config.yaml
experts_per_token: 2
routed_scale: 14.0
norm: "rmsnorm"
norm_place: "pre"
positions: "rope"
qk_norm: true
init_std_o: 0.0
init_std_down: 0.0
lr: 0.00716
beta2: 0.99
weight_decay: 0.014
lr_head: 0.00941
seq_len: 256
doc_mask: true
train_tokens: 563700000
Below are experts of layer 6 (counted from 0) of a mixture-of-experts language model. Rows are named router (the router's row for the expert) and show model dimensions 0-127. Each number is 128 + 32 x the weight over its row's rms, rounded and kept within 0 to 255.
After each expert's rows: "raises" lists some tokens whose logits its average output raises strongly, later layers aside. This comes from a sample of Wikipedia text that the model never trained on.

# expert 46
router [101 100 166 131 159 149  99 165  70 121 134 169  64 108 168 138  66 124 109  77 122 115 176 117 115 108 100 124  80  99 162 111 171 137  70 111 148 117 181 126 175  90  59 111  76 130 176 138  96 144 135 165  83  90 163  83  71 107 152 105  92 105 152  97 153  97 103 127 107 117 130 121 132 129 177 145 133  68 167 150  96  85  95 146  67 130 171 122 110 174 104 165 159 175 120 101  84 198  91 148  95 165 109 112 109 143  91 158 125 129 128 126 141 112  99  99 141 104 141 100 112 132 170 117  78 110 168  70]
raises: "ol", "all", "op", "ur", "y", "ar"

# expert 49
router [153 107 172 112 149 169 158 117  77 140  81 179 125 125 115 118 126 109 133 179 112 114 149 162 152 141  89 137 120 182 108 184 121 112  80 117 145 153 107 104 146 143 133 107 143 124 115 143 162 143 182  98 164 124  65 190 209 139 161  91 167  98 133 145 133 133 135 106  65 112 135 169  92 170 126 127 147 152  96 105 188  75 107 145 132  56  97 153 144 155 121 173 131 106 130 127 177 169 190 119 156 129 108 125  77 184 129  92 113 177 184  69 105 167 172 137 154 111 127 145 120 148 150  99  56 169  95 117]
raises: ".", "\n", ",", ";"

# expert 45
router [164 137 186 144 127  60 126 154  83 128 128 155 138 127  89 137  80 116 190 177 106  54 133 109  98 149 139 113 184 147 106 121 131 100 128 148 130 140 156 133 103 116 167 178 158 121 128  97 117 117 119  82 146  81 111 116 173 155 126 146  96 133 112 151  82  75 165 106 150 141 160 105  49 108 168 161 140 109 131  97 102 131  65 134 138  83  40 148  84 100 138 173 115 144 163  69 135 200 134 141 151  66 178 124 128 103 111 120 103 154  86 173 123 102 158  78 150 137 119 160 149 167 141 136 146 137 176 178]
raises: "al", "s", ",", " to", ".", " and"

# expert 43
router [115 136 146 131 128 136 154 125 134 141 201  67 163 113  94 169 167 142 175  94 156 120 128 169 142 144 169 138 141 139 125  73 166 101 167  74  89  98 104 114  70 195 124  94 121 170 140  57 132 162 103  99 131 108 186 124 136 157 126 134 110 194 179 117 149 136 113 119 143 161 107 196 112 133  84 109 145 122 134 157 182 102 186 135  78 122 155 114 134  93 118 118 142 123 102 139 107 153 114 182 127 144  81 141  48 182 102 116 179 150 164 131 149 171 127 150 184  99  67  70 107 154 144 123 167 140 113 142]
raises: "os", "el", "es,", "ure", "ric", "es"

# expert 35
router [118 186  92 146 137 114  73 103 100 136  82  97 161 153  62 126  90 133 168  70 125 113  93 107 123 192 164 135 117 137  86 134  92 146  98 116 109 189  97 100 126 154  94  79 147 148  90 167 195 104 147  96 165 100  89 108 141 176 157  68 184 141 170 101  91 121 105 133 122 143 177 136 144 160 140 149 183 129 131 165 178  85  99 153 148 125 121 144 161 130 156 154 180 120 135 109 130 180  91  74 134  97 114  73  87 150 118  87 138 174 109  87 138 113  80 119 150 119 143  87  95 138 116 167  55 118 107 138]
raises: "op", "ur", "ord"

# expert 5
router [137 189 115 112  69  99 104 168 141 144  79 136 160 158 179 114 105 133 143  65 153 158 181 110 137 135 199 133 129 174 197 119 128 106 125 129  76 146 111 115 161 127 102 145  75 152 121 150 148 109 145  89  64 117  64 150 136 130 146 195 120  84 118 138 154  86 163 177 150 102 113  77 122 171  61 151 143 132 128  98 152 158 145 122 105 128 128 150 134 147 119 119 152 131  84 163 108  69 100 105 117 154 136 198  84 126 178 154 108 125 116 146 100 142  95 189 145 124 116 113 173 100 193 115 176 149  68 148]
raises: "is", "as", "id", "ist", "in", "ad"

# expert 16
router [137 178 107 130 141  99 108 120 120 114 111 155 141  70 176 119  85 168 187 154 122 136  95 126 108 166 168 110 122  69 168 143  80  63 128 136 112 138  97 130  95 144 103 131  89  93  74 132 144  82 149  86 117 166 155  80 111  64 165 125 132 135 157  90 100 133 103  93 129 128 149 122 168 118 132 116 121  53 167  66  84  96 109 169 121 186 127 118 198 123 185 146 173 133 134 175 205  97 101 108 135 152 117  95 106 151 163  99 129 177 153 173 125 131 186 108 164 104 103  86 149 148 158 171 154 117 102 112]
raises: "i", "an", "u", "ab"

# expert 48
router [ 94 134 152 108 124 138 161 156 165  96 122 146 129 198  73 147 110 104 143 121 173 168  47 157 121 112 161  98 139 133  81 124 143 164 152 226 146 142  87 150 159 168 108  91  83 103 138 122 117 124 135 164 105 118  80  92 126 146 129 103  88 224 164 179  94 128 132 153 157 134 158 149  85  80 213 143 134 128 122 120  76 174 159 102 109 149 105  84 147 172 169 106  99  59 135 111 152  92 138 128 174 161 108 145 157 161 115 125 121  72 117 134 133 194 125 166 119 144  91 111 143 115 125 123 119 120 103 117]
raises: "\n", "====", "==", "The", "===", "-"

# expert 9
router [135 150 111 106  63 147 146 145  85  94 127 135 131 108 131  74 173 233 110 198 107 142 130 111 192 175  96 107 146 106  75 143 128 125  94 128  91 105  96 109  76 139  96 152 127 110 170 175 108 180 175 148 136 151 104 148 159 100 140 109 152 216 107  84  67 134 169  64  80  70  90 154  92 140  99 141  97 195 129 148 164 133  96 118 128 134 168 118 130 151 184 155 122 151 113 150 173 114 116  87 118 134 116 154 151 162 103 138 117 194 126 133 122 132 112 138 169 119 121 133  94 124 101 102  97 113 109 132]
raises: "ited", "old", "akh", "ert"

# expert 24
router [122 121 199 119 168 134  83 136 191 131 129 145  73 109 129 188 132 112  94 152 146 147 145 173 159 109  75 134  76 123 147 162  70 157 113 140 101 112 135 147 131 141 120  88 136  94 121 117 138 126 142 137 114 133  80 140 111 104 149  81 129 147 158 111 131 162  61 133 105 171 147 145 140 146 160 151 163 159  75 143 145 164 165 137  67 156  49 160 150 118 110 153 150 144 134 128  90 123 191  99  77  62 106 168 113 151 187 152 159 124 169 181 106 132  92  89 171  82 155  83 144 126 124 126  57 121 181 182]
raises: "an", "ia", "if", "ay", "ab", "a"

# expert 50
router [170  90  98 132 150 159  67 103 109  72  80  79 123  90 185 118 162 107 105  95 143 159 150 139 171 135 165 136 163  93 118 139 130 142 111 122  93 152  49 150 132 136 118 153 136 115 144  81 163  89  94 120 135 134 122 189 121  78 137  96  67 141 189  79 108 125 110 128 134  77 141  95 157 121 101 161 130  96 177  86 167 142 150 171 139  89 153  72 181  83 187 161 140 113 143  97 151  90 134 133 118 171 171 111  69 115 137 108 171  94 132 150 130  78 161 162 120  82 147 154 112  98  69 164  79 140 124 118]
raises: "es", "at", "e"